config = dict(
    n_layer=11,
    d_model=320,
    experts_per_token=2,
    d_expert=160,
    moe_layers=[2, 3, 4, 5, 6, 7, 8, 9, 10],
    normalize_top_k=False,
    router_z_loss=0.001,
    router_bias=True,
    vocab_size=11388,
    norm='rmsnorm',
    optimizer='soap_variant',
    dataset='wikipedia_en',
)
Below are experts of layer 3 (counted from 0) of a mixture-of-experts language model. Rows are named router (the router's row for the expert), gate (a neuron's input weights, with its number), up (a neuron's input weights, with its number) and show model dimensions 240-319. Each number is 128 + 32 x the weight over its row's rms, rounded and kept within 0 to 255.
Before each expert's rows: a language model's description of what the expert responds to. This comes from a sample of Wikipedia text that the model never trained on.

# expert 31
Description: Single letters or short capitals beginning a word after a quote, parenthesis, dash or newline, such as S(even), T(own), K(ARZ).
router [132 152 175 138 117  85 128 143 129 128 103 141 150 121 126 162  40 186 126 103 223 107  94  99  79 117 146 182 100 134 159 110 158 130 176 146 102 181  86 133 152 155  98 105 107 103 122 136  95 124 154 105 148  64 110 125 122 130 113 143 185 139 113  56 154 121 145 116  89 133 149 132  97  85 118 139 115 138 108 136]
gate0 [160 133  88 148 161  89 129  88 114 178  80  78 158 109 133  81  69 129  86  93 144 122 107 137 114  79 113  62 166  95 157  94 137 144 164  84 142 147 144 152 108 150  72 159  70 138 129  65 166 123 139 135 117 127 114  99 139 108 176 107 110  90 131  97 119 121 146 133 164  95 136 168 133 155 108  69  89  85 141 117]
up0 [164 138  63 135 149  86 168  98  90 177  79  77 153 107 138  94  94 152  82 104 149 124  75 141  79  81 156 113 153  95 167  84 123 134 143  81 119 154 142 156 119 129  91 159  50 149  86  89 130 109 147 110 105 165 106 102 155 109 165 128 150  94 127 120 119 111 132 131 144 104  89 154 155 153 106 115 114  75 138  94]
gate1 [149 167 140 104 120 176  85 129 142  91 107 160 144  99 128 153  75 111  90 123 119 157 154 112 129  77 159 103 128 180 138 154 157 109 162 124 132 173 193 153 185 137 132 128 132 178 133 132 115 144 109 142 144  75 158 112  85 138 132 128 145 142 133  87 128  75 164 242  59 123 158 120 115  69 167 129 148 181 127 121]
up1 [ 56 112 104 139 126 106 163 102 105 178 105 108 145 183 146 107 187 124 140 132 121  99 112 148 150 241 103 149 155  75 106  94  81 157 125 126 106  87  56 119  71 141 101 147 142  88 132 152 136 108 153 117  78 170  88 174 132 142  80 127 114 152 102 173 116 152  90  67 199 131  96 120 126 224  91 107  92 104 147 108]
gate2 [110 128 115 138 136 150 143  74  97 164 127 121 134 137 126 133 173 104 140 115 159 219  87 163  90 146 136 118 171  66 136  71 129 143 186 159 129 142  87 109 148 206 119 154 139 131 106 229 127 123 191 164  78 111  77 115  57 165 158  76 152 154 131 197  66 126 144 135 124 118 144 128 134 150 116 150 175 127 122 125]
up2 [116 123 104 117 117 147 105 103  84 170 154 119 124 122 127 106 132  96 128 107 156 225 112 218  92 122 127 133 177  91 121  73 142 135 166 173 120 146  79 111 154 188  89 111 164  94 117 196 126 106 154 146  93 119  99 136  60 146 177  88 144 155 138 186  40 151 138 128 145 111 142 141 112 164  89 161 165 117 110 141]
gate3 [168 123 138 144 129 116 148 139 154 107 154 178 138 119  40 139 117 168 130 105 144 126  92 167 185 159 153 157 132 208 149 167 129 149 179 143 160 129 114  86 104 120  95  90 164 126 153 124 136 116 181 151 114 106 118 188 126 104 134 125 120 143  92 134 133  29 133 157  43 144 145  85 105 182 132 144 151 123 166 142]
up3 [127 101 147 162 110 109 126 141 177 116 164 179 137 132  46 144  98 165 132 103 147 148 114 175 195 148 160 164 150 230 154 142 121 177 180 134 176 110 127  73 107 120 124 107 174 124 136 120 128 126 167 135 123  86 112 174 131 132 134 137 114 113  97 142 102  38 114 143  70 133 150 123 107 171 135 168 171 115 143 147]
gate4 [123 218 143 137 113  92  70 174 136 108 102 132 149 168 173 135 160 140 159 104  63  89 134 135  93 109 167 120  94 114 140 125 137 113 103 122 157 108 128 135 148 148 115 141  95  97 157 190 170 175 142 122 138  99 132 128 123 132 105 137 151 121  84 103 110  97 133 146 191 104 162 135 111 109 140 124 166 149 152 126]
up4 [124  50 146 132 136 148 180 126 133 166 169 112  97  70  87 104  97 114 107 164 177 160 120 112 166 142 101 149 135 123 134 129 113 141 132 124 102 138 135 119 103 115 136 110 159 155  97  87 139  76  99 124 137 134 140  98 155 135 158 142 109 131 161 170 135 177 100 127  78 139  90 132 174 127 117 126  80 129 100 117]
gate5 [109  99 169 106  98 106 194  89 104 108 130 127 227 152 179 154 127 125 139 129 102 132 134  96 162  99 167 147 110 134 124 118 129 129 148 150  88 199  98  94 118 131 175 135 160 164  72  82 153 153 147  85 205 150  92 125 136  96 169 103  82  57 189  96  94  98 107  96  84 102 111 107 156 141 121 151 106 135 159 122]
up5 [103  91 123 112  82 125 188  74 108 107 144 134 231 147 143 152 124 124 124 154  95 126 146  75 157 110 167 138 100 125 126 118 121 139 109 170 109 203  90 112 111 133 175 111 153 155  92  68 192 167 145  81 206 137  97 138  97 110 151 127  82  77 187  96  89  95  92 107 100  79 104 118 154 142 124 148 111 141 159 135]
gate6 [ 90 128 139  98 142 126  91  44  57 128 170 145 143  46  94  99 132 120 149 112 164 100 128 119 133 155  95 121 172 141 133  89 124 135 117 125 150 129 155 129  46 133 130 157 190 104 130  26 177 154 130 167  96 129 145 169  82 148 148 136 149 139 144 123 149 133 108 126 106 142 178 142 112 126 145 122 146 117  51 114]
up6 [ 58  71 149 140 145 124 136  76  68 131 112 133 131  74  97  66 146  96 141 134 154 101  92  89 107 112 130  99 179 100 117 131  89 108 104 115 167  87 166  87  68 174 152 184 154 104 114  59 149 156 146 153 132 168 173 194  92 132 141 163 146 133 118 139 133 160  73 144  84 142 146  94  97 121 112  99 141 121  98  93]
gate7 [131 179 118 166 121 146 108  77 123 155  91 137 149 155 151 146  81  77 177  65  82 155 155 122 111 143 133  83 114 127 170 165  92 118 122 112 155 169 141 103 142  98  96 145 140 114 117 140 120 106 138 185 170 138 192  96 102  74 111 129 130 104  78  84  97 136 183 125  86 147 111 158 156 118 136 201 165 121 152 132]
up7 [170 148 164 198 130 170  78 174 109 126  79 173 143 113 146 106 126 173  97 105 124 159 103  98 178 113 169  88 107 117 125 101 150  73 131 123 124 174 119 162 170  91  99 125 133 138 115 182 114 184 103 109 134 153 118 161  89 112  93 101 128 110 113  69  85 152 152 132  69 159 115 141 149 133 164 141 201 178 124 151]
gate8 [118 135  22 155  70  91 166 105  78  63  89 124 110 159  94 119 125 122 137 147  80  98 113 130 124 139 125 147 123  68 147 165  90 128 128 180 152 155 124 146 181  82 137 149 170 107 137 165 147 111  65 123 122 136 161  75  86 177 190 124 123 133 139 108 122 129 170 168 223 214 151  87  99 187 119 131 127  81 110  54]
up8 [144 103  75 134  72 123 131 181  57  36 110 100 144 163  98 100 141 129  99 141  75 125  76  73 166 145 125 157 148 100 156 152 128 126 165 136 131 159 123 147 143 114 138 127 152 132 114 148 149  90  75 111 110 137 148  67 121 162 142 140 146 150 155 120 173  94 174 165 175 201 118 104  79 176 176 126  97 102 169  69]
gate9 [ 98  97 146  56 154 101 126 183  92  51 100 107 114 138 132 157 114 145 137 127 123 138  92 149 158 173 120  91 128  75 101 175  58 163  88 117 151 163 143 129 153 135 129 160 129 120 112 136  87 115 205 128  98 129 134 138 107 127 145  95 155 167 128  56 135 163 178 175 138 113 130 145 153 170 185 133 101 105  93 180]
up9 [ 82 134 170  58 131 106 128 175 113  49  92 133  94 159 165 156 125 157 161 148  97 149 100 135 184 172 116  89 148  88 101 141  45 149  86 103 134 164 148 110 151 139 129 158 116 137  98 154 110 120 199 110 114 118 163 130 101 132 156  96 170 172 140  56 127 162 164 152 105 128 133 153 130 171 186 111  83 126  98 164]
gate10 [199 100 160 155 132 120 110 106 107 114 155 150 118  52 165 140 151 150 190 102  73 112  91 124  81 109 105 136 131  77  45 145 158 144 132 161 122 132 105 179 151 114 132 127  93 176 102 126  99 103 126 153  91 161 132  60  84 110 154 129  78  65 145 121 118 128  95 109 129 137 139  84 160 176 176 158 145 132 165 146]
up10 [ 76 112  99 107  68 147 141  98 151 135 135 143 158 188 112 151 108 107  77 133 198 150 146 113 190 131 157 156  96 149 202  68  94 106 139 135 130 139 140  52  72 163 154 152 141  86 125 127 147 142 120 100 167 111  94 203 157 133 137 131 171 215 109 127 131 150 121 124 148 132 111 183 122  97  98 109  91 112 112  98]
gate11 [103  88 147  94 139 167 160 112  99 137 129  90  37 198 128 173  77 166 101 131 132 114 161  87 118  91 178 143 144 150 143 130 165 122 127 107  82 109 142  80 149  60 140 115 175  95  40 103 147 126  71 127 111 132 164 136 131 215 108  61 126 123  96 112 125 111  97 111 119 131 143 114  92 162 124  61 137 117 113 169]
up11 [ 94  91 140  69 158 178 178  76  90 143 121 102  63 194 120 152  93 151 121 131 110  90 137  69 115 105 205 165 172 144 144 148 164  96  61  75  82 114 157 128 117  90 136  87 160 119 121 132 169 115  98 132 107 149 135 122  94 159 131  81  99 126 102 144 108 122  84  83 111  98 172  97 127 142 108  56 131 144 138 153]
gate12 [130 218 144 154 188 118 146  99 114 131 143 122 130 189 106 205 116 105 117 121  89 160 125 160 130 141 121 100 168 102  69 147 125  84 155 141 141 132 114 171 143 124 118 155 165 140  95 133 114 141 131 115 146 143 131 193 150 135 101 190 129  92 133  83 119 118 110 150 139 135  73 115  93 113 120 102 140 117 127 155]
up12 [156 183 122 164 150 174 118  69  75 137 123 128  80 152 147 184  92 100 116 112  99 133 108  96 137 110 110  96 144 116  67  85 151  75 141 153 113  97  99 104 117  87 100 137 154 137  83 157 106  83  92 189 147 156 115 176 153 111 122 171  86 113 155  89 129 125 146 118 128  73 103 105 122 127 119  77 137 135 109 134]
gate13 [120 196 137 134 126 106 108 144 146  93 140 111 158 116 169 139 146 212 166 157 146 176 156 154 111 121  95 114 139 188 127 131 175 118 176 163 104 166 140 146 121 142 127 122 187 142 154  63 174 150  58 150 118 119 164 130  64 136 106 115 167 126 155 110 135  41 107 155 140 101 144  86 149 139 161 161 139 127 175 139]
up13 [ 78 154 145 112 135 112 109 192 142 124 128 137 149 113 197 154 102 141  96 121 170 173 165 153  48  88 114  92 123 195 122 154 162 185 186 165 104 133 131 113  71 104 120  84 201 128 154  90 167 122 141 179 105 110 112  97  95 150 121 127 170 103 147 110 125  50  95 127 135 139 135 137 103 130 114 133 138 156 154 111]
gate14 [164 105 111 138  93 141 150 106 102 174 159 113 149 201 190 180 132 154 162  81 122 211 138 106 154 140 131 180 124 103 153 167 163  98  94 112  80 122 152 194 149  66 118 116 123  93 165 147 132  80 150 177  93 121 151 115 116 117 139 100 137 116 115 103 131 126 125 125 139 133 154 135 145 173 101 136 178 134 119 172]
up14 [ 96 118 162 116 173 109 128 165 144  84  98 154 127  45  67  81 126 124 108 152 135  65 134 158 100 129 118 108 128 157 104  88 123 119 174 155 148 140 116  91  90 170 111 169 146 143 108 106 115 153  95  69 175 122  99 159 148 115 109 153 124 134 160 125 116 155 130 123 100 138 112 117  96  96 132  69  57 123 170 123]
gate15 [158 192 171 154 158 141 121  98 133 112 116 140  75 144  94 159 139 135  72 112 146 118 198 142 123 125 100 120 106 143  89 201 153 141 165 142 126 107  83 137  75 182 104 137  87 117 102 162 107 150 152 152  83  98 137 127 119 158 150 162  95 114  82 119  88 100 137 122 122 134 140 208  84  55 168 115  44 153 152 116]
up15 [148 181 174 157 105 127 147  77 139 114 121 153  64 146 103 172 148 109  89 123 127 119 168 124 108 150 113 134 130 140 129 175 149 143 157 134 108 114  78 147  61 198 125 152  77 121 136 188 115 125 140 163 110 134  97 137 109 154 149 188 118  91  93 124  84 116 140 121 132 144 116 204  92  43 144 124  39 142 127  85]
gate16 [145 131  97  69 116  84  30 104 178 176 107 192 146 147 101 126 121 149 126 105 146  91 130 100 103 140 174 159 137 119 128 131 161 123 191 109 105 203  63  75 102 114 165 127 173 143 158 121 125 121 138 131 124 120 156 158 122 157 122  65 145 123 100  45 105 106 117 137 166 111  90 135 124 133 105 185 165 120 151 154]
up16 [101 106 141 189 142 177 222 152  72  57 140  68 116 124 167 126 133 117 116 143 111 165 140 173 158 121  79  96 116 133 116 114  87 134  75 136 135  50 196 184 170 128  82 128  89 110 124 134 136 139 124 116 156 163  94  89 140  88 125 188 103 141 143 206 158 156 117 126 103 146 155 119 152 135 145  61  99 138  97 111]
gate17 [ 92 153 153  98  67 154 154 106 122 163  76 138 115 100 104 175 161 138 154 108 103 130 149 146 136 146 156 143 155 122 122  87 160 118  91 106 139  97 153 101  96  49 130 193 100  84 129  98 135  93 113  85 136  72 119 119 126 173 137  98 109 125 133 219  52 125 124 113 160 147 173 115 152 132 146 163 104 124 126 114]
up17 [185  93 110 165 181 144 126 120 133 114 188 109 135 166 157  95  90 128  73 171 137 112 101 100 110 124 132  78  95 152  89 135  90 159 193 159 119 163  84 164 115 219 108  75 190 163 123 144 120 148 152 161  91 172 142 126 131  98 138 158 133 178 105  59 186 144 178 122 125 155  85 148  77 181 143 101 136 142 142 143]
gate18 [ 94 115 186  89 128 104  74 155 123 161 134 112 163  97 171 157 199 155  97 124 206 159 159  59 117 147 142  99 177 136 175 141 134  76 151  72 149 145 156  74 142  95 117 119 157 106  92 157 165 135 133 168 138 100  95 186 146  83 113 122  81 142 132 117 147 103 157  53 115 118 147 128 183 111 127 130 172 132 139 140]
up18 [163 126  37 162 119 147 177 107 149 113 119 122  99 152 112  91  52 117 155 113  64 104  99 163 137 132 127 144 100 137  90 118 122 166 111 176 113 112  86 174  94 165 148 144 104 152 162 115  84 118 124  92 111 152 161  73 126 162 169 137 168 116  91 145  92 168  87 184 145 128  95 120  66 143 136 134  75 151 122 116]
gate19 [ 60 112 132 148 153 219 110 136 117 157 142 152 150 109  73 151 134 121 109 118 141 147  98 119 167 111 124 129 114  93 121 108 145 136 116 105 142 138 141 143 121 168 139 181 122 207 108 140 105 109 162 145 235 102 147 198 102 159 163 158 160 131 160 160 167 132 179 113 111 104 136  93 159 135  81 105 133 136 103 111]
up19 [ 84 138 161 144 124 150 166 109  99 154 146  92 114  82 155 149 130 129  58 108 147 106 141 126 184 132  79  89  89 150 128  95 129 120 133  96 100 120 167 197  99 147 140 196 142 210 118 119 134 165 162 156 146 120 121 170 102 119 111 153 120 133 149 164 145  99 195 110 107 112 172 109 135 123 105 132 141 161  92  98]
gate20 [151  90 126 161 113 118 138 235 109  71 128  96 134 157 137 106 133 129  83 106 141 127 110 128 109 138 140 157 158 125 159  82 145 113 154  96 100 137 163 192 104  95 124 137 157 149  63 130 125  73 119  75  87 146 133 107 203 187 144 156 234 123 155 156  86 184  82 114  89 162 196 145 161 141 117 140 151 123  92  68]
up20 [110 179 127  65 144 122 127  23 136 145 123 172 129 138 109 132 135 122 168 165 106 127 141 124 139 105 118  98 115 142  85 166 117 135  71 181 149 129 131  66 139 124 120 110  92  99 186 107 129 173 149 161 171  96 130 166  65  50  53 110  43 120 114  94 179  83 202 152 148  88  36 115 101 109 133 103 119 134 159 191]
gate21 [131 143 141 158  94 113 102 119 121  95 166 159 168  94  89  72 169 113 140 157  89 162 108 163 118 146 103  52 102 123 110 126  98 126 177 112 117 115 138 164  93 132 117 110 129 120  67 137 189 125 153 114 104 105 125 144  69  97  90 138 120 145 117 144 122 159  97  83 125 200 102 172 141 116 127  73 147  60 151 135]
up21 [129 139 149 168  74 120 120 111 116 108 168 157 165 107 109  91 153 111 121 158 103 128 121 159 130 141 138  81  88 139 124 124  94 116 205  92  96 129 131 161  76 138 114  99 128 105  90 128 185 126 155 102 143 118 123 146  67 114  90 156 125 130 139 109 133 135  56  94 131 207 120 184 164 143  92  79 125  60 136 133]
gate22 [119 165 170 128 109 134  70 147 123  98 126 142 166 102 120 168 111  49 120 129 106 156 158 106 130 141  90 133 116  76 183  88 163 102  95 126 144 121 112 133 116 121 107 124  97 136 128  74 110 199 127 130 101 105 142 119 135  87 167 152  91 125 143 127 114  98 156  87 153 120 166 167 152  95 106 100 168 126  99 122]
up22 [137  99 121 149 158 129 188 117 135 150 137 103  86 150 146  59 152 199 137  95 184  83  96 121 150 101 163 114 165 183  52 152 106 136 155 144 113 130 159 116 138 129 140 110 154  88 129 176 167  74 135 152 144 139 121 129 145 154 101 102 158 119 119 125 153 144  84 145  87 144 102  99 122 165 152 149  85 125 161 149]
gate23 [108  98 160 107  95 149  62 122  87 172 142  84 208 195 170 116 111 100 160 102 134 158 150 162 208 103 132  84 181 159 104  84  91 159 135 115  69 116 187 136  69 130 121 171 139 148 134 111 137 148 147 121  78 123 143 168 161 139 103 158 161 106 169 110 193 130 174  92 105 116 168  81 152 151 137 151  95  89 119 116]
up23 [161 147 177 162  75 101 114 131 141 111 128 118 115  69 109 125 131  43  99 139  75 154 136 112  88 134  79 122 115 110 135 120  70 114  83 124 162 171 131 125 179 110 150 114 170  94  91  93  81 125 147 207 102  99 142 103 133  70 134 130 116 155  73 103  83 161  85 146 156  77 114 100 128  77 176 111 155 154 149 130]
gate24 [111  61 127 158 162 133 122 124 152 165 125 144 184 112 182 201 137 104 134 153 155 140 111 142  66 106 133 114 146 162 155 153  50 199  58 105 102 142 164  94  65 160 143 166 134 103 176  92 157 151 163 144 110 166 101 190 154 130 152  83 117 134 114 137 120 151 131 151 181 105 117 113 155 173 198 124 137  74  99 164]
up24 [153 222 139 106  71 108 141 110 119 101 121 119 108 138  64  88 130 133 143 107  92  83 145 145 153 184 141 145 114 110  86  87 178  91 169 172 147 146 122 144 227 124 116 109 113 181  81 165 106  78  83 109 141  60 131  93 118 125  93 170 174 135 168 109 139 127 114 107  85 127 145 140  98 113  44 123 116 173 166 108]
gate25 [ 56 141 164 157 119 116  75 188 117  69  63 158 118 133 135  85 134 140 107  83  83 157 173 110 145 116 127  68  89 155  94 105 144 127  99 112  92 151 171 152 162 214  81 130 205  92 109  65  94 126 117 140 174 163 132 167 157 135 176 108 171  92  98 195  85  98 102 140 148 155 174 134 156 165 130 124  71 124 116 112]
up25 [143 109 132  77 112 125 129  80 182 197 200  92 154 127  86 187 155 155 156 124 165  78 119 138  88 158 118 162 152 104 176  99 144 126 162 150 180  84  77  68 186  59 176 122  93 166 138 189 150  95 144 142 112  52 155  68 112  95 103 170  75 159 132  81 178 139 121 105 136  77 132 138 115  98 146 136 166 124 109 150]
gate26 [110 148  50 111 143 125 140 170 134  95 162 121 156 203  87 156 163 165 124 163 156 115  97 153  89 134 111 115 168 192 125 175  82 101  89 158 143 215 137 132  64 132 134 132  92  93 124 153 116 113 119 105 145 134 143  93 182 116 174 134 134 184  65 125 103  80 139 138 128 135  88 102 139 173 114 107  94 140 144 151]
up26 [125 167  59  94 134 120 159 177 149 100 163 115 134 208  97 165 164 184 137 155 144 112 110 156  98 147 105 116 159 197 133 173  85 113  95 162 167 210 133 124  54 146 140 150  85 109 138 160 115 111 139 117 142 131 159 106 180 108 157 142 120 173  65 125 122 110 138 136 152 126  78 119 123 176 124 108 106 134 115 133]
gate27 [147 117 121 136 197  90 124 126  69 170 134  63 149 121 159  79  87 138 152 148 112 106  88 113 151  84 149 121 180 134  52 144 155 157 100 114 117  90 172 127 206 153 140 135  84 156 115 124 157  93  71 187 107 175  88 105 210 168 115 125  74 124 137  82 136 122 128 168 119 139 131  68 119  96 145 114 140 176 132  96]
up27 [ 92 137 149 126  64 156 160  70 177 102 132 170 126  57  88 125 170 154  96  94 151 129 191 176 121 161 115 109  85  82 137 137 155 120 188 144 140 164  57 134 101 124 110 126 175 118 120 124 105 170 164  61 135 104 183 139  66 137 113 108 149 119 102 162 167 101 111  86 103 117 120 149 118 152 123 178 141 110 124 171]
gate28 [100 132 146 142 101 113  96 143 167  78 146 139 101 140  66  57 167  95 169  84  91 150 161  73 188 144 102 111 180 127 145 169  98 111  73 167  93 143 171 116 161 118 123 132  68 120 126 161 217  76 114 138 151 121 166 179  85  90 148  92 138 128 179  79 171 163 115 109 112 124 157 145 151 116 123 113 135 112 157 127]
up28 [108 141 133 122 118 122 106 131 153 105 144 109  88 141  80  39 198 104 179 107  76 154 145  76 143 123  98 122 173 132 144 121 105  89  89 177 118 154 174 109 143 113 123 103  61  97 143 159 221  94  76 151 129 120 153 209  92  96 122  77 143 134 161  95 175 182  91 124 131 120 160 131 175 162 123  66  86 110 120 133]
gate29 [ 93 156 107 122 108 157 154 134 135 204 115  83 153  88 180 147 112 105 109  75 143 184 133 135 136 145 106 107  66 139 106  96 102 103 135 122 127 159 139 143 140 179  78 144 145  97 121 137 154 172 158 171 181 101 127 155 123 189 122 154 153 158 142 102 175 133 152 113 162 151 178  95 114 143 124 141  67 121 104 104]
up29 [182  88  80 144 141 104 132 148 127  74 146 183 118 139  83 104 129 135 127 181 133 117  99 169  86 115 193 114 153 112 147 191 149 183 138 138 144  98 100 118  98  85 175  99 108 137 137 116 103  86  97 117  60 164 171  97 121 102 144 107 114  98 110 121  80 111 119  95  78 106  77 136 150 136 175 158 161 121 117 150]
gate30 [247  89 129 106 114 144 140 133 121 143 116 106 150 138 141 176 105 146 156 138 158 122 110 106 140 107 174 127 127  39 117  75 150 109 103 111 125  88  96  73 137  90 129 115 114  29 160 136  98 112 126 126 210 130  88 174  95  85  89 106 134  87  91 136 153 158 152 183 100  63 153 131 107 152 231 115 108 144  95 118]
up30 [ 53 166 132 148 149  88  97 133 122 112 133 167  77  88 125  90 137 127 112 121  64 128 133 142 113 159  63 141 128 190 136 120 122 139 145 156 152 197 167 155 126 182 138 182 119 212 112 143 130 131 126 101  80 121 163  93 131 190 158 166 130 159 142 102  99 107 133  61 171 193 104 104 120  97  50 153 123 106 150 154]
gate31 [179 106 142 161  81 116 161 144 147 123 172 138 110  93 157 137 161  72 129 156 107 165 107 159 135 141 142 105  38 128 111 129  79 175 109 148 144 213 125 122 149 109  91 153 138 110 111 167 128 143 116 100 194 104 127 118 126  87 112 187  99 118 139 127 144  79 170 110 193 129 107 124 148 118 119 128  91 151 112  92]
up31 [121 132 116 109 120 137 148 126  88  68 114 130 132 126 111 108 113 169 114 123 168 118 138 137  93 141 104 156 150 173 121 112 125 167  86 133 102  63 146  95 140  87 128 140 156 116 149  51  81  44 140 148 135  81 128 141 154  71 125 140 137  81  87 115 176 131 140  66  65 114 133 147 149 145 102  98 174 150 168 138]
gate32 [ 89 109  86  99  67 127 156 140 136 113 183 157 166 162 118 105 125 173 137 175 105  52 202 134 109  97 130 191 146 135 177 163 124 137 144  98  78 140 122 189 151 161  51 145  97 135 127 105 131 112 163 115 126 109 142 132 131 177 161 112  98 169 115 120 130 102 146 135 161 123  60 150 177 172 105  86 134 120 162 103]
up32 [101 123  96 133  63 128 176 133 142 119 143 146 172 167 123 115 141 165 144 163 112  63 210 131 126 106 152 191 146 128 182 176 135 124 136 135 104 155 148 173 125 151  79 148 115 168 133 105 126 143 187 107 133 127 114 132 128 157 133 106 107 180 126 121 110  95 148 142 179 110  61 135 150 171 109 113 150 116 150 118]
gate33 [118 143 122 108 189 142  73 115  85  84 104 163 116  97 116 125 167 158 132 117 135 131 134 105 190 105 117  49 153 180  34 159  73  64 124 113  63 110  95  98 130  81 100 149 112 116  76 142 182 124 136  80 165 116 121 182  81  97 167  93  72 165 138 143  93 125 129 168 105 113 146 112 161 104  98  90 102 124 124 193]
up33 [114 133 113 135  78 100 163 155 142 196 153 103 128 146 153 127  79  92 143 139 150  95 126 154  76 149 146 207  64 100 213  92 168 183 147 135 204 144 155 139 147 162 151  92 182 111 168 111  58 143 147 145  64 144 135  97 179 151 120 171 190  87 106 124 171 120 152 101 147 163  97 119 118 159 141 161 140 154 109  87]
gate34 [103 162  96  92 141 176  70 116 127 152 131  76 119 179 126 138 122 133 136 109 128 185 158 153 157 104  99 127  76 142 131 113 127 143  96 103  73 157 124 142 109 145 108 170 132 138 144 113 119 134 136 129 146  93 157  65 139 168 114 168 121 161 185  98  54 166 146 164 105 170 130 160 136 103 164 201 178 171 121 157]
up34 [158  69 150 186 115  84 144 109 119 107 157 210 128 110 125 124 161 107 140 144  90  72 100 102 133 136 134 117 153 137 131 175 172  87 150 114 161  84 114 131 156  98 142  97 107 110 109 151 137 129 114 147 104 165  81 198 125 103 142  84 135 116  51 153 189 100 129 100 141 142 108  90 111 163 128  75 113 103 116  93]
gate35 [173 119 134  90 125  51 150 145  94 170 103 181 144 170  84 113 102 123 200 106 177  48  74 128 133  67 147 106 162 154 162 140  98 110  99 156 127 124  59 118 128 180 143  98 135  72  67 163 198 110 135 114  91  68 135 131 144 123  81  94 137 119 113 148 108 110 170 154  78 124 100 180 148 135 172 133 152 106 109 114]
up35 [162 103 159 104 103  74 154 117 110 170  99 175 138 158  88 118  87 113 195 102 156  55  90 138 127  68 154  92 167 153 157 127  96  93  96 142 129 118  52 130 116 204 119 108 159  45  48 164 215  93 147 116  98  70 111 144 127 128  91 128 115 122 123 142 128 121 183 163  94 124 106 210 158 146 174 126 149 101 104 123]
gate36 [153 121  91 100 103 175 105 136 140 130 113 113 151 134 120 123  99 111 103 135 105 126  87 138 106  96 165 148 119 216 131 108 163 122 143 173 110 185 130 124  63 167  79  95 100  80  94 126 137  84 123  99 154  78 107 144 155 137 152 134 153  79 158 113 121 157  82 135 150 110  53 133 108 137  75 121 205 169  97 204]
up36 [108 166 139 140 140  85 129 126 118 106 123 142 118 146 138 128 147 146 169 145 152  94 184 151 160 148  77 110 147  68 138 160 108 127 104  90 141  67 136 119 175  78 211 144 136 177 168 116 123 156 149 143 106 185 151 133  96 143  90 133 106 166 102 128 142 133 165 107 132 109 176 134 170  92 167 154  68  77 163  76]
gate37 [130 156 124 174 132 149 141 123 139 122 139 142 162 129  69 143  85 126  60 152 107  93 193 105 111  95 122 146 195  93 124 142 124 101  88 151 113 169 128 100 106 122 174 180 133 110 197 147 135 165 137 120 135  60 122 113 124 134  97 155 111 154  82 115 193  88  69 113 140  62 113 187  84  87 152 100  57 139 173 112]
up37 [142 146 130 159 153 141 168 122 138 128 135 125 169 131  59 129  92 139  64 166  99 115 184 112 103 102 108 179 212  89 121 146 115 107  98 156 106 165 129  81 122 142 190 173 134 104 191 131 139 138 117 120 143  49 126 137 132 145  78 177 106 159  89 124 177  93  74 110 158  61 131 186  84  86 168 117  34 119 171 116]
gate38 [131 120  94 147 125 146  74 113  66 136 141 179  84 123 123  92  99 103 138 179 134 179 122 159 161  99  89 124 142 105 174 108 107 149 144 137 166 105 140 172 134 190  69 127  98 139 112 114 133 124 124 115 114  93 175 199 134  87 114 153 190 154 110 159 126 109  70 104 149 133  98 136 137 136 127  68  58 162 126 159]
up38 [141 119 141 140 158 142 147 149 183 161 139  95 218 136 115 145 128 152 130  80 139  68 141 108 109 110 148 114 114 171  64 101 148 158 119  93  96 150 108 105  98 104 146 144 148 146 129 128 152 130 100 129 127 177  73  57 140 179 105 127 101  52 147  97 110 137 191 122 123 129 154 135 122 104 136 176 228 127 137 108]
gate39 [155 125 187 134 147 140  78 155  97 114 144 120 147  86  91 119 174 127  79 168 114  65 141 194 151  72  85 183 180 155 144 114 123 160 146 108 186 111  96 145 105  96  30 125 141  62 142 192 132 132 169 127  53 132 181 164 199  72 134 110 188 175 137  52 120 129  94 192 128  93 145 161 129 116 123 125 137 112  78 127]
up39 [157 111 179 171 143 142  78 173  87 122 140 140 139  86 107 139 168 134  89 152 107 115 133 179 128  66 119 187 174 153 149 121 117 186 151 127 168  97 102 149  87 113  48 147 152  72 165 195  94 124 141 144  75 117 153 139 206  74 129 109 191 197 140  92 126 126 110 182 156 119 137 162 119 114 122 132 131 121  83 120]
gate40 [127 138  66  82 116  70 100  93 135 221 128 130 130 122 171 122 146 155 134 145 140 116 171 111 188 103 115 115 125 176 101 108 117 122  93 153  67 133 130 111 141 165 194 103 141 168 126 184  91  80 133 132 163 123  96  84  99 220  89 132 125 217  99 109 176 125  81 116 133  86  92  63  80 156 147 137 135 111 181  90]
up40 [102 121  67  94 107  81 104  98 153 200 134 127 114 126 202 122 160 174 138 159 131 120 173 116 198 121  84 101 136 163 116  86  97 122  98 129  70 135 123 103 118 158 221 106 127 168 126 168 116  64 130 157 153 111 124  88 107 181 108 130 117 179 108 112 145 141  82 123 140  79  87  87  91 141 112 139 135  83 179  87]
gate41 [103 130 145  81 110 130 100  83 102 135 137 135  87 152 157 133 150  95 106 159 142 113 128 154 136  74 128 102 160  95  84 171  82  88 143  62 111 133 146 162 118 145 126 130 131 141 114  87 194 149 104 218 116 164 135 211 150 137 171 106 130 158 128 123 138 155 163 101 154 120 100 144 169 134 152 140 104  95  80 207]
up41 [175 125  85 171 136 152 136 143 123 106 121 118 158 136  92 114  93 147 139 107 104 168 150 102 139 150 108 142 114 146 168  80 190 177  87 221 150 102 122 115 154 103 113 147 108 117 161 157  92 122 115  47 152  53 115  49 115 126 121 174 111 130 125 143 119 109 144 142 120  98 170 116  83 120 110 131 140 138 213  79]
gate42 [151 122 131 128 112 124 122 157  99 158 158 168 146 101 139 106 203 126 108 106 136 166 125 102  76 116 127 114 145  51 117 164 121 100 105 136 158 101  80 150 118 132 148 114 147 165 151 134 119 113 170 112 182 130 170  66 161 103  90 141  65 131 130 133 116 126 157  95 105 160 109 161  98  88 169 148 178 108 122 156]
up42 [117 192 148 119 116 145 147  94 161 102  93 103  96 154 122 151  56 107 164 128 163  86 113 123 166  91 130 128  93 185 115 134  99 154 143 133  88 137 144 101 118  92 114 112  89  77 144  93 117 157 115 121  84 142  84 160  92 120 147  81 153 130 155 174 133 143  82 167 126  99 111  93 159 184  61 122  86 147 153  62]